{
  "qk_norm": true,
  "extras": ["capped logits"],
  "batch_tokens": [32768, 65536, 98304],
  "dataset": "wikipedia_en"
}
Below are experts of layer 7 (counted from 0) of a mixture-of-experts language model. Rows are named router (the router's row for the expert), up (a neuron's input weights, with its number) and show model dimensions 0-255. Each number is 128 + 32 x the weight over its row's rms, rounded and kept within 0 to 255.
Before each expert's rows: a language model's description of what the expert responds to. This comes from a sample of Wikipedia text that the model never trained on.

# expert 44
It responds to: Capital-initial word starts. Capital letters and first pieces of proper names, often after an opening quote or bracket, such as V-f-L Wolfsburg, U-k-raine, "S, (P.
router [152  83 154 148 129  71  88 212 121 112 118 160 158 131 112  95 137 128 143 181 175 110  93 134  86  60 125  98  90 137 145 100  83  91 166 109 146 180 141 128 121 168 121  84 154  63 173 142 120 154 126 150  99 110 152 189 153 138 154 108 134 155 179 174  87 129 145 146 137 127 113 111 111 102 129 170 139 131 107 168 107 146 143 110 124 164  69 118 115  78 128 137 152 106  68 105 167  89  88 170 144 114 130  87 148 128 122 103 164  55 190 178 161 105 134  73 127 148 171  94 161 137 125 109 125 139 161  80  75  92 111 154 184 106  81 156 121 144  81  80 153 117 107 129  85 147  90 151 138 188 159 111  83 166 116 158 169 149  80 126  79 112 124  91 128 141 146  94 111 120 202 157 149 108 124 132 124 217 150  48 132 158  77 144 181 129 126 126 115 119 112 124 150 143 101 145 124 169 116  87  68 101 136 157 112  82 163 142 147  88 120 185 132  90 122  77  91 152 132 109 207 126 108  96  95 175 173  82 144  97 119 155 118 155  48 156 119 140 109 142 147 110 147 109 111 177 112  95  83 137  86 130 133 174 109 143]
up1 [144 128 102 126 140 124 103 159 123 141  81 133 125 133 121 101 143 147  87 134  61 111 189 131  91 143  83 134 155 124 146 152 102  77 147 145 144 121 124 146 152 110 169 113 108 151 123  88 148 129 116 102 144 112 169 138 126 135 162 138 186  73 164 166 116 124 184 169 169 131 136 123  95 206 123  94  90 152 144 105  90 156  99  96  94  99  98 110 164 161 115  89 128 115 164 103 115 120 152 135 158  96 179 182 150 169  63 167 156  84 122 107 103 109 135 126 138 121 165 113 123 102  87  97 174  51 133 142 158 106 134  62 117 106 177 134 140  84  72  92 127 110 112 172 124 124 183 163 169 178 124 137 108 149 112 149 141 137  82 170 136 139 182 124 173  81  70 150 153 102  95 169 117  67 137 100 162 101 128 127 155 134 122 121 132 128  47 183 140 128 153 134 186 212  76 129  17  83 123 142 131 153 127 114 177 187 188 150 120 159  61 130 104  86 130 112 137 115 137 189 166 163 142 149  95 160 136  99 110  95 113 161  83 121 154 137 109  78 144 177  76  81 111 218 112 156 126  83 105 147 108 123 134 126 144 115]

# expert 6
It responds to: Prepositions after career verbs. Prepositions and verbs after a subject in sports and career biographies, such as played in, won, during, started his.
router [136 101 137 128 105 165 103 169 114 126 101  90 118  80 128 132  99  92 169  93 154 101 184 126 135 158 161  58 148 114 177  93 151 176 136  99  98 118 112 108 137 122 163 182 164 125 172 176 139 119 183 129 114 144 133 135 147  99 136 190 115 150 131  81 116 161 108  98 142 148 142  62 121 112 191  74 127  82 122  93 154 121 106 145  91 131  76 137  83 115 107 172 109  89  90 132  79 155 100  95 127 152 134 132 148  97 137 110 122 119 123  92 127 134 185 111 159 144 182 104  87 141 131 140  88 103 120 164 128 186 125 215 106 159  59 154 173  80  90 133 111 130 189  97 171 130 162 145 118  75 134 156 126 129 169 114 124  93 152 145  81 135 143 144 132  63 126 116  78 146 141  83 109 146 189  75 133 121 128 173 137  79  58 154 144 136 111 164 167  95 102  63 112 163 142 188  81  74 158 114  90 155 163 133  81 162 165 139 108 178 109 173 114 120  93 119  98  92 137  99 113 114 167 104 106 113 125 204 111 141 164 101  91 118 106 120 141 151 120 125 135 178 117 196 130  77 143  93  62  73 170 108  61 147 160 160]
up0 [137 134 147  73 122 110 163 114  84 108 151 134  99 161 163 148  75 160 114 111 114 180 140 166 165 177 149 148 107  64 141  75 110 185  83 123 139 103  99 156 160 101 156 146 143 125  91  93  83 214  85 137  84  84  74 202 125 145 172 106 120 115  76  83 138 129 154 183 140 153 149 160 117 106 131 140  90 119 126 130 181 131 164 159 116  76 135 121 106 127 134 118 159 181 109 161  98 171 144  73 120  96 115  81 160 141 140 117  94 121 140 118 103 142 150 130 103 153 172 150 133 111 114 129  78 135 173 136 136 106 174 137 136  84 127 114  99 137  95 113  97 124  69 192  80  92 111 130  99 113 131 169 135 118  91 110 123 112 127  77 104  79 135 124 165 170 134 158  67 152  81  97 149  89 100  65 124  78 177 130 114  77 155 136 141 191  86 122 114 107 136  77 188 125  48 124 104 199  92 111 126  78 159 146 165  90 135 127 159 155  73 152  53 174 161 146 102 172 117 141 120 108 157 142 172 188 133 132 101 111 106  96  75  79 177 190 162 124 144  94 118 142 127 146 136 144 115 152  72 145 123 129 129 129 135  67]

# expert 22
It responds to: Common topic nouns. Everyday subject nouns and their word pieces naming a field or object, such as water, ice, television, game, power, road, military.
router [172 194 100 107  87 135 150 110 113 103 167 124 121 106  53 100 164 158 201 119 145 181 116 181 118 132 174 120 119 173  96 126 135 159 120  56 109  74 133 131 135 140 109 158 119 125  97 119  86  97 200  57 131  91 158 125  68  74  95 139 154 139  54 105 137 177 117  88 156 179 132 173 105 101  83 104 122 155 150 130 117 166 153 129 136 142 109 171 168 128 126 152 117 114 124 105  33 125 107 127 126 133 116 138 128 123 135 118 156 112 136 118 143 162 159 127 139  76 163 108 149  85 136 167  76  72 126 180 148 142 151 111 129 104 145  82  79 141 159 177 114 114 135 139 129 183 111 159  87 175 106 104 180 100  96 170 119  89 139 132 140 138 108 126 135 127 139 199 167  94 172 161  73 128 121 106 144 123 129 157 143 119 107  86 124 143 160 125 195 189 106 105 142  75 139 120 130 131 160 134 183 181 133 175 162 101 119 146 192 207 174 143 177 126 149 144 135 176  98 135  43  75  97 149 118 149 135 122 142 142  91  89 163 139 177 136 171  73 142  86 146 163 135 152 115 155  89 134 149 168 136  72 148 135 100  93]
up0 [151 173 170 162  78 113 128 156 150 120  72 111 115  65  83 125 172 127 135 103  85  76 116  90  70 150 108 108 113 124 128 125  82 108  97  96 162 167 128 118 121 120  92 123 143  90 123 106 162 169 117 167 108 118  78 158 145 116  76 146 176  48 133 196 147 113 162  94 110 183 191 123 108 147 178 108 135  60 125 158 136 149 139 167 156 175 119 118 107 164 146 124 188 122 158 106 166 137 104 128 113 156 104 124 168 156 137 103 138 169 180  92  83 162 104 147 144 131 141 102 151 146  79 129 155 191 132 117 123  81  53 161  99 161 185 161 129 111 186 133 154  84 136 112 142 136 160  83 105 103 109 134 115 136 115 121 140 107 150 117 105 159 109 127  75 183 158 102  77 159 156 133 146 145 162  89 125 159 127 101 149 139 116 131 155 162 148 110 163 162 135  57 114 217 139 127 129 106 116 105 160 101 179 164 106 149  97 106 173 147 173  96  99 116  49 114  89 115 166 144 133 153  94 130 158  86 133 112 112  94  86 137 149 144 134 226  88  78 119 153 104 129 125 113 124 207 147 128 165 115 136 185  96 190  84  88]

# expert 1
It responds to: Table row and field openers. Row-opening pipes before years in medal or population tables, plus prepositions and labels such as in, (born, Released:, v. in case names.
router [161 100 103 150 104 138 120 138 103 115 138  77 158  92 118  86 131 140 151 154 139 121 143  75 158 145  86  92 135 171 172 127 157 134 170 123 144 157 143 151 131 130  94 106 118 204  59 125 138 139 183  92 131 105 117  62 133 120 115  98 171 133 170 126 114 148 129 137 114 132 173 127 175  73 122 139 145 120 173  98 101 148 160 143 120 168 117 113  95  80 118 154  71 169 148  73 134  74  58 164  58  93 128  94  95 136  77 150  95 106 157 100 108 125 110 111 129 154  81 200 157 106 142  90 115 153 135 122  75 103 154 166 188 141 163  87 124  93  69  69  85 116 157  83 127 110 173 149 100  95 112 147 117  89 186  93 146 167  57  68  93 162 138 128 132 113 108 118 125  90 136  97  85  87 121  74  61 165 173 203 129 128  93 142 111 154  41 129 168 138 113 161 138 136 113  98  88 144 121  93 114 140 153  70 141 171 113 105  91  97  86  71 152 146 104 144 113 106 110  97 147 161 155 112 169 151 135 195  95 181 125 125 117 102  73  86 104 140 114 119 118 135 153 146 115 136 108 143 113  99 152 102  88  60 144 177]
up0 [156 130 106 133 124  76  94  93 150 112 153  95 135 146 160  78 116 160 105 156 130 135 112 125 106 156  96  83 113 171 190  88 128  91 143  94 144 132 134 126 102  95 162 112 143 161 141 129 121 129  89 122  75  88 169 141 124 120 222 103 173 144 137  80 115 139 167 170 203  86 107 172 124  69 101  73 102 127 116 159  17 108 210 168  68  57 117 116 155 113 143  82 120 185 111 104 163 114 177 157 109 206 150 115  84 173 146 120 169  73 100  92 109 106  69 159 130 126 150 150 140 118 149 121 104 178  77 171 113 143 107  96 113 135 152 161 146  96 176 103 160  67 183 138  38 103 149 117 141 114 156 144  87 153 186 110  96 131 123  98  56 133 163  82 139 147 155  96 114 158 141 131 113  90 140 149 173 156 227 135 121 122 135  93 117 153 143  92 144 134 146 113 182 127 145  90  94 129 103 164 150 152 130  92 155  99 128  85 135 141 138  97 130  91 171 120  98 100 111 104 130 127  97 112 135 128 159 142  95 148 168 151 140 118 167 102  86 109 141 113  85 142  87 127 143 128 148 132 150  86 112 127 129 121  74 112]

# expert 3
It responds to: Common head nouns. Ordinary nouns after the, a or his, often before of or in, such as home, line, station, work, record.
router [169 155 117  65 103 131 115 112 123  79 144 159 118 138  55 175 101 150 170 147 100 107 179 141 139 104 109 204 143 100  79 153 140  72  91 127 113 107 115 113 137 106 148 138 153  65  82 115 138  68  89 135 111 147 136 166 125  86  99 101 117 162  93 136 107 161 142 103  91 143 149 105 105 199 129 107 179  95 139 107  49 108  79 143 143  89 154 158 138 178  74 144 124 180 110 134 139 166 110  99 123 105 146 171 118 120 148  88 160 124 110 132 158 120 151 148 157  77 132  79 139 129 109  96 138 148 151 184 147  95 166 109 133 114 145  92  90  83 172 195 187 116 109 132 127 160 104 109 122  73 119 148 140  89 131 182  60 146  81 126 119 181 105 191 115 157 152 165 124  99 151 137 114 167 128 126 184  85  91  82 120 139 117  98 133 175 126 125 181 125 132 113 131  78 154 125 151 116  85 169 118 114 122 207 130  94 161 140  84 168 153 146 153 148 179 158 148 157 150 149  96  71 131 158  99 141 181  51 135 133  50  83 144 134 138 158  87  93 102 122 110 179 167 148 185 135  68 104 193 115 114 113 128 133 103 157]
up0 [144 125 205  80 129 121 108 106 107 101 121 114 127 131 148 183 126 113  89 113 188  96 161 137 158 165 148 179 142 109 120 130 153 151 112 119 131 176 105 178  75 170 168  83  86 181 136 135 169 138 170 103 126  89 149  85 219 112 139  80 166 161 181 133  54  60  86 108 162 129 116 134 172 114 138 105 117 169 148 163 135  84 106 181 154 136 162 109 103 131 134   3 144 164 154 147 118 104 119 144 102 153 124 114 140 125 134 180 198 171 127 143 109 106 103 146  90 174 152 150 139 155  83 161 172 167 175 205 128 184 117 135  96 117 171 130 113 134 138 117 106  94 133 121 173 127 186 117 153 173 175 132 179 124 136 128 162 132 118 146 161 137 117  67 109 119 149 113 102 133 132 156 113 142 129  82 151 134 130 164  96  93 174 137 122 136 121 148 120 151  92 104 120 128 104 165 130  84 144 108 111 184 141 151  63 130 118  73 162 156 116  99 150 146 144 127 130 112 102 121 113 139 150  70 160 149  86 130 190 159 113  76  95 159 154 167 185 137 152  95 140  89 162 172 225 128 146 135 169 184 110 125 141 163 116 149]

# expert 9
It responds to: Mid-word name fragments. Word pieces inside names and rarer words, often after a capital initial piece, such as Qu-ater-nary, R-ust-belt, Swed-en, Mark.
router [180 119  76 120 148 136 139 126 103 127  93 114 145 131 125 110 135  71  98 106 129 150 165 151 100 151 168 147 116 103 169 158 102 109 129 147  85 124 187 140 152 100 119 168 105 144 113 142 172  76  50  60 144  92 128 178  60 137 122 128  86 134 123 198 125 177 131 148 119 153 134 168 146 176 111 135 164 101 141 138 112 128 136 133 123 123  96 172 172 130 137 133 103  70  61 103 195 127 174 105 147 100 118  90 143 103  93  82 155 116 116 127 134 148 111  83 144 173  74  74 127 123 115 178 174  99 121  82 154 109 114 109 127 101 109 133 121 139 126 132 145 126 130  96 130 146 147 101 167 135  86  86  99 180  56 131 108 167 135 100  87 109 150 104 141 145 141 120  85 141 172 149 155 178 108 124 116 123  88 117 110 145 139  62 157  66 103 151 136 171 157  86 170  96 106 142  62 179 165 165 154  85 149  94 135 106  90 113 138 141 153 151 172 165 100  54 119 132 153 129 146  93 116 153  78 134 181 138 152 131 148 189  72 139  52 145 197 138 131 177 187 133 134 208 106 148 174 120  83 133  72 118 129 194  99  66]
up0 [177 179 122 119  64 158 120 134  97 159  99 153 161 173 161  85 141 105 112  95 141 163 128 145 109 156 150 154 167  97 133 174 120 137  57  73 137 102 110  88 160 131 151 123 117 176 194 174 114 149 183 132 102 157  84 160  58  80  83 108  71 122  88 107 187 135 121  89 124 175 120 149  91 166 160  97 103 164 169 137  99 115 207  63 108 113 146 130 206 122 147 154 123 115 163 167 131 141 111 161 129 179 165 102 134 113 122 148 156 101 193 114 149  92 207 118 124 145 202 116 149 164 128  73 159 134  94 160 114 109  90 105 145 119 110 154 197 105 130 151 135 157  76  92 183 162 176 111 154 131  60 130 152 119 164 126 122 114 114 102 116  91 178 105 119 120 101 167  92 109  92  69 116 140 112 123 136 134 151 129 120 104  90 135 139 127 138 167 146 124  87 118 181 161  61 121  62  83  97 145 136 168 105 132  70 115 220 143 125 145 112 140 113 154 139 142 145 111 122 103 173 177 161 190 102  67 135 130 105 109 127 163 158 127 151 183  86  95 141 149 115 118 107 111 117 155 138 119 110  94 147  98 142 111 137 151]

# expert 19
It responds to: Months and war names. Month names in dates, century digits like (19, and adjectives naming wars or countries, such as American Civil, Revolutionary, United States.
router [115 140  91 135 180 100  83 103 111 147 131 139 108 159 115  97 151 121 125 187 114 117 127 127 120 153 179 101 105 116 115 143 152 159 166 144 115 143 127 134 114  60 171 132 130 159  95 140 176 165  85 103 138 144 121  91  91 139 119  92 106  75 143  73  91 147 139 142 133 150 140 176 172 144  52  88  84 186 102 158 102 133 197 144 151 146  92 171 136 175  50 167 181 171 185 125 119  78 164 102 155  74  91 131 122 124 209 133 114  76 105 109 121 155  96 155 114 132  90 169 110  88 148 157 130 124 181 111 115  81 186 137 148 147 197 100 101 167 102  62  72 103  79 133 136 161  90 143 146 129 160 223 157 127 129 116 172 144  98  99 105 129 130 110 177 127 101 172 131 111  73 145 120 143 136  94  75 187 119 134 104 106 103 114  93 160  91 144 138 153 130 172 125  75 120 152 131 162 123 103 128  90  79 147 178 157 115 114 125 101 144 123 125 104 130 170  79  97 196 152 132 118  84 108 140 136 147 170 108  94 116 187 156  91 101 161 150 118 133 167 137 175  98 129 108 178 141 145 180 139 151 177 175  72  85 145]
up0 [148 118 179 176 100 117 179 169  79 123 123 116 136 144 110 156 105  96 142 140  99 111 108 113  66 139 113 187 115 124 143 126 153 187 156 135 137 109 122 194 148 134  99 189 149 153  91 108  95 136 131 115  64 112 138 128 129  99  96  26 151  96 134 141 145  74 131 135 135 153  89 153 129 128 127 147  85 128 150  78 176 125  66  87 110 156 188 122  88 106 106 161 127 110  81 168 128 124  64 139 149 133 116 154  92 121  94  98 203  42  97 147 116 151 139 137  65 162 107 153  82 179 115 136 200 118 113 103 139 140 109 156 160 154 186 117 155 168  97  99 130 120  42 128 146 146  88 142 143 102 128  85  99 165 137 128  76 152  95 110 118 138  98 103 160 112  97 141 112  94 110 147 152 159 106 141 124 159 133 119 117 137 180 122  49 152 159  92  59 167 109 100 143 142 147 151 130 169  73 147 116 138 188  96 193  94 151 107 112 130 171  98 164  85 106 201  92 123 135 130 135 122 143 121 104 121 161 113  80 150 136  75 135 122 174  56 126 169 172 149 136 103 147 171 161  83 122 166 109 161  82  85 148  94 115 160]

# expert 49
It responds to: Determiners before nouns. The, his, her, their, its after prepositions, opening a noun phrase, such as "in the town", "for her role", "of the village".
router [107 141 174  90 101  98 118 125 112  86  88  66 139 116 150 128 106 139 142 164 117 139 188 137 100 164  98  95  67 112 111 102 150 181 152 107 104 140  69 123 191 143 181  88 106 145  73 176 132  82 203  94 132 163 205 103  81 130 113 171 164  98 149 128 131 129  82 201 101 111 109 167 142 119 149  91 138 119 152 124  89 145  47  87 143 161 120 129 153 162 107 192 102 118 156 198 152 136 119 145 127 120 165 138 128 130 103  91 104 121 158 133  90 128 169 153 140  90 103 128 104  84  96 156 153 101 120 185 103 108 126 131 103 126 175 162 146 119  83 126 103 157 169 113 131  99 165 177 151 149 121 118  48 109 171 144 146 164  78 167  96 175 128 143 107  85 152 112 126 157  82 185 124 105 115 133 149 162 174  99 117 121 138 187 137 148 184  93 102 143  97 131  88 135 159 123  75 107 111 152 181 136  99 137 143 151 111  92 138 153 127 115 103 137 211 124 141 197 128 115 117 136 141 144  91 139 125 118 138 146 112  91 140  89 170 190 156 145 170 131 118  80 103  66 197 179 175 146 195 166 119 169 122 106 125 168]
up8 [ 78 104  84 125 161 124 138 101 116 112 164 110 161 113 162  89 115 143  99 139  92  55  93 111 148 156  96 120  87 151 179  95  92 150 103  91 145 116 128 174 103 129 106 139 169 133 112 107 158 194 117 113  93 111 155 172 156 111 120 117 182 141 145 126 107 161 115 196 135 155 108 131 139 178 103 114  87 144  72 157 208 142 174 165 186 148 133 125 110  78 110 111 196 129 154 183 123 119  83  92 167 128 162  77 120  95 187 136 134 138 127 111 120 164  65 103  82 115  89 150  79 115 173 166 120 103 145  83 179 141 114 117 150 135 147 117  97 156 125  92 117  65  80 109 142 136 124  96  54 130 153 112  50 143 114  63  90 128 100 146 121 165  97 115 113 168 165 123 110 114  91 124 189 149  97 138 184 134 152 182 141  74 143 112 139 148 145 166 110 127  80 149 107 128 124 135 138 143 144 173 121 181 135  77 108 184  65 136 141 168  76 176 162 120 208 185 182 157 134  87 129 102 161  76 116 109 120 134 152 112 157 122 168 147 140 172 134  97 164  97 103 111 129 104 148 107  66 154 133  94 107  92 177 126 101 171]

# expert 56
It responds to: Verbs after be. Participles, adverbs and verbs after was or is, such as was spread out, was not, been, took, came.
router [154 128 136  58 129 121 147 114  95 114 105  92 116 118 116 152 153 106 155  97 102 144 130 149 122 123  96 115 142  66 146  95  62  68 109 162 136 141 126  84 160 174 138 163 196 158 125 147 176 117 131  97 174 138  98 103 132 170 108 177 135 197 165 153 127 145 150 180 121 128 136  93 145 118 172 101 185  93  95 121 144  59 111 120  90  89 128 134 124 111  80  80 137 135 109 155 131 177 151 104 151 128 156 163  32 157 122 153 127 105  93 120  55 177 166  93 130 110 128 116  84 110 137 105 168 118 125 176 198 140 120 147 150 169 104 160 140 115 179 176 116 112 171 174 159 110 143  92 178 133  93  49  94 167 111 108 130 138  96 159 138 105 100 158  83 128 161  89 192 114 116  87 104 104 118 135 197 100 141 186 101 158 179 114 123 142 139 106 121 140 114 119 144 159 126 147 101  86 137 192 166 139 139 107 123 137 114 129 154 155  71 183  74 114 137 168 181  92 106 184  72 103 132  83 125 135 124  83 156 159 169  95 112 124 101 148 161 150 122 130 142 158 131 127 112  54  79 141 198 137 171  82 119 169 187 129]
up0 [146 171  63 162  90 123  94  82 161  73 116 194 191 137 130 121  82 101 142 151 131 130 127 122  96 148 139 107 158 110 124 184 117 154  87 113 101 107 148  87  79 150 103 156 132 100  71 120 152 140 114 125 108 156 124  90 164  39 161 171 145 114 136 111 139 115 156 211 131 150 189 121 134 112 141 129 135 114  93 117 100 132 204 126 120 152 171 144 124 122 182 110 122 141 181 165 143 133 127 152 132 121 179 105 110 171 145 115 136  89 173 129 140 145  61 141 128 113 101 105 105 168  99  89 181 118 146 109 166  83 159  95  89 116 165 139 153 119  72 131 118 162 170 143 145 153 120 123 134 120  78 114  97 136  93 169 130 133  69  99  73  73  90 119 112 101 111 131 163 133 142  60 135  83 131 150 112 169 151 120 136 102 160 143 124 110 162 208 200 154 128  95  73 139 101 155 116  87 113 126  84 111 133  48 149 137 135 151 172  98 192 113 157 133 122 171 123  87 153 206 148  87 162 169 117 142  79 155  68 132  82 170 146 132  78 175 204 153 127  92  96 172 124 138  84 149  95 124 110 143 155 117  96 144  77 114]

# expert 7
It responds to: Biography prepositions and articles. Function words (the, of, by, and, at) in biographies of education and careers, plus verbs such as attended, graduated, appointed, studied.
router [121 124 135 158  98 140 134  98 129 123 118 160 143 116  77  81 135 179 134 134 129  70 139 106 113 179 100  80  98 144 159 117 146 144 123 160 127  63 122 137 184 110 135 131 113 181 139 141 123 148 167 165 110 159 128 112 139 100 115 169  81 103 171 121 166 118 140  86 114 176 138 120 151 168 218  98  66 103 158 130 128 166 105 175 101 173  84 129 129  98 149 165 177  52 152  95 164 157  82 108 183 195 137 119 111  75 110  85 106 135  86 101  99 123 149 128 129 147 186 105  70 144 131  71  85  87  69 136 141 124 113 132  99 125 119 109 166 103  82  86 100 152 138  89 129 127 153 148 132  83  78 115  67 101 117  94 147 120 124 143 122 129 106 146 125 135 104  77 144 107  43 157  85  87 197  88 138 175 146  97 127 103 101 200 109 157 106 117 156  98 168 102  83 155 152 177  70  69 136 101  92 119  82 163 109 133 118 124  88 168 181 182 150 136 134 133 120 136  91  72 157  96 146  87 130 138  82 202 128 155 139 106 160 142 151 126  92 101 168 123  98 101 151 123  80  81 157 170 105 112 132 123 133  98  64 151]
up0 [126 165 144 133 104 109  68 154 138 140 182 106  64 107  59 134 128  85 136 141 123 139 137  89 144 132  86 159 168 184 112 149 154  92  86 120 119 151 117  93  70 190  89 125 116 101  95 123 131  97  99 126 131 113 151  84 122 137  95 118 162 131 179 168 111 144 155 163 144  98 129 199 120 118 180  83 129 183  99 117 170 138 162  96 202 176 106 144 173 138  91 161 153 111  93  62 173 140 111 157 154  89 166 146  75 151 112 111 123 158 138 222 119 126  89 151 116 131 126 155 136 100 176 176  73  71 119 128 109  63 156 183 144 157 169 141 175 167 121 141 171 125 155 131 136  98 164  90 169  96 163 122 144 143 120 113 114 146  90  99  82 178  91  76 141 124 172 187 116 127 117 135 184  89  73 153 163 191 114 119 122 171 202 151 150 135 157  75 170  80 117 104 138 105  86  91 101 139 112 149  60 141 161 171 146 173 139 132 138  78 154 125 135 145 123 153 154 113 121 134 155 173 127 125 109 144 194 140 147 160  94 153 153 124 124 182 100  84 119 111 129 100 111  96 108 128 115 150 139 150 149 195 124 134  68 113]

# expert 0
It responds to: Determiners and social adjectives. Determiners, possessives and abstract adjectives starting a noun phrase after a preposition or "and", such as the, their, social, human.
router [ 80 127 124 108  58 132 155  96 165 119 111 158 119 150  88 141 116 107  72  66 103 141 137 181 161 196 152 103  81 153 114 116 131 173  55 196 122  49 102 118 169 165 103 142 162 122 126 179 153  68 168 151 135 175 123 138 150  82 112 162 145  99 142 157 112 138  98 130 115 162 120 162  94 139 179 128 140  99 102 180 102  95  76 125 101 147 129 134 140 191 172 163 119 146 150 162 122 146 114 130 140 143 160 164 126 152 164 112  60 158  96 138 101 104 169 119 154 107  98 135  97 106  92  87 141 128 104 146  85 116 109  92 106 103 103  68 137  64 101 157  98 185 128 120 150 151 105 116 140 149  93 134 117 107 138 179 130 141 113 171 123 118 109 143 113 164  24 154 167 150 121 143 119  67 130 104 142 151  65  92 115 142  47 181  87 153 145 140 160 133  84  82 157 165 202 133 119 103 106 142 148  73 127 120 126 151  87 119 140 202  89 159 154 164 128 158 126 133 207 115 108  71 142 155 109 127  94 140 149 112 130 110 186 111 191 123 146  96 128  86  99 180 123  82 125 133 112 143 149 120 180 111  86 137  94 149]
up0 [174 106 114  94 141 170 123 101 157 170 185 123  53 172 124 183 174 111 150 133 125 144 181 143 146  86 151 192 135 187 143  92 128 145 113 128 139 109 118 158 151 108 102  86  93 121 147 105 175  92 127 122 123 128 172 109  94 154 135 172 151 134 126 117 139 126 158  75  58 146 136 193 179 158 144 142 186 122 147 190 154 140 137 132 125 149 148 144 119 123 129 110 118 116 168 130  45 122 152 108 130 132 134 127 154  95 103 171 157 130  99 148 148  90  79  26 164 163 130 127 113 205 128 113 147 149 141 114 124 127 147 144 120 153 130 117  82 115  88 164 108  96  83 106 122  64 124 142 160 109 128 128  73 120 119  89 137 101 154 110 123 128  60 145  84 133  87  75 151 107 143 109  91 140 118 142 147 130  65 134  85 174 147 148 167 169 106 138 101 124  84 156 141 109 139 143  82 177 151  88 117 191 170 102  95 115 151 159 120 158 140 109 173 138 107 133 184 126 148  59  43  50 123 129 195 115 166 121 150 210 130 133 159  99 112 125 125 174  48 122 106  98 128 113 116  90  99 110 181 106 115 163  62 113  96 114]

# expert 20
It responds to: Determiners after prepositions. The, his, their, its and a after a preposition, as in of the Year, from the album, with the Vickers.
router [ 84 131  94 108  63 101 161 104 164 121  74 115  94 187 116  74 107 171  96 149 124 141 126 182 138 171 160  89  74 143 117 135 145 183  54 180 141 122  49 112 150 197 131 129 140 148 152 196 155 109 182 112 144 188 135  88  78 130 118 140 162  79 148 153 118 161  84 133 137 133 118 149 142 163 184 143 130 153 128 143 107 150  92  97 100 140  94 135 130 171 134 155 115 128 120 158 142 179 129 157 194 105 183 175 128 156 118 121 106 176 127 104 114 142 155 118 125 136 113  93  82 142  83  91 123  75  65  98 105 105 103 121  98 159 177 130 206  75  70 171 111 175 146  86 140  98 102 146 160 156 108 171  81  68 140 138 162 180 123 161 131 151 131 186  93 135  83 169 121 176 108 162 136 105 112 126 124 165 140 111 103  77  94 173  86  97 173 111 127 147 122 121  70 140 157 189  96 120 117 201 182 115  94 140 156 124  58  95 143 178 129 140 162 162 167 140 139 146 175 117 156 142 159 120 110 139 111 160 145 114 171 107 151 110 161 135 153 151 179 126 145 116 133  64 104 152 173 126 106 121 157 125 129 139 104 125]
up8 [155 136 113  79 140 164 154 142 141  94 222 145 120 124  98 104 123 138 142 195  79 135 120  85 104 124  76 117 118 120 123 166  92  93 129 142  61 108 136 133 153 154 112 108 138 137 153  42 121  67 143  73 232 130 145  89 183 134 150 144  59  99 158  88 101 142 146 105 139 107 158 105 135 153  90  97 163 136  97 144 203 221 138 112 129 148  78 144 140 104  85 129  91 108  98  97 145 136 101 173  74 124 135  90 112 141  93 122 113 146 102 123 100 127 138 115 139 152 161 134  72 113  91 132  91 168  90 174 113 168 189 107 141 125 170 105 142 119 127 122 105  98  98 105 120 149 166 163 165 150 221 120 137 130 116 162 172 181  94 120  94 170 123 110 164  93 118 155 133 134  95  99 107  74 145 130 157 197 108 163 143  80 174 132 190 105 162 153  80 136 135 170 111 156 125 124 167 169 104  67 101 136  77 148  84 174 125  85 158 140  70 119 141  97 132 132 135 139 157 131 114 159 157 158  95 114 132 137 147 190 118 171 100 113 107 111 167 143 141  60 112 119 141 132  98 116 108  85 164  59 112 110  98 120 108 134]

# expert 35
It responds to: Capital initials and parentheses. Single capital letters and opening parenthesis plus capital, mostly in chart tables, acronyms and degree notes, such as (U)ltratop, (B.S., GPS.
router [130 133 191 223 109 113 125 138 183 127 152 113 144 150 121 150 140 174 176 127 141  57 145 134 125 141 158 163 167 157 111 184 142 105  92 145 113 123 149 141  53 167 135  98  85  97 188 171 155 162 120 140 107 101 145 102 125 104 118 107 144 146  99 102 173 139 153 112 149  75 162 101 160 138 129  72  96 157 131 175 151 158  95 105 101 112 150  74 159  70  61 130 136 136 143  80  80  84  53 151  86 114  59 132 132 117 153 136 164 113 138 162 128 131  85 183  90 205 111  71 159 160 112 154 156 172 160 136 163 164 164 146 131 108  96 137 138 143 106  42 124 146 141 128 128 130 138 189 116 129 144 122 135 213 148 149 143 113 138 111 107 151 116 112 108  82 114 110 109 147  98 137 157 177 148 131 124 132 181 113 158 114 142 154 160  98 145 104  86  74 188 118 128 131 126 110  87 108 173  90  92 180 109 114 153  73 167 118 142 115 141 116 116 160 208 112 119 107 105  56 113 152  81 112 144 110 174 104 152 111 135 134 103 156  71 132 118 114 126  58 136  85 129  91 115 151 156 101 145 191  77 115 123  57 156 127]
up0 [108 187 119 129 177 105 125 164 168 139 150 157 144  98 135 132  86  93 177 101 140 151 129 155 101 100  83 138 128 143 105 198 107 199  78 123  90  72 141 105 100 105 159 194 156 135 102 206 131 143 204 109 156 157 147 159 183 115 108 179 149 156 134  80 119 100 186 138 111  57 108 106 120 136 158 191  94 164 130 142  98 173 127 147 133 115 123 153 106  84  97 135 124 148 115 102 163 168  96 146  92 126 158 142 211  91 154 105 167 116  62 111 118 175 109 158 123 160 118 106 154 149 119 143 144 106 123 112 176 177 212 141  83 136 139 167 111 133 177  86  88 120 170  73 131 104 131 118 127  97  79 174 171 149 139  84 134 134 160 185 119 120 105  58 173 144 114 102 143 122 153 130  65 139 172 125 144 155 168 100 172 141  96 174  96 159 152 106  99 156  97  64 158 129 108 101  88  83 152 141 128 116 125 146  81 121  47 158 158 135 176 142 137 132 144 145  80 104 162 174 151  55  92 106 147 139 119 128 128 142  94 144 129 159  93  90  88 124 122 144 157 143 149 120  75 153 100  97 133 128 158  82  90 118 123 141]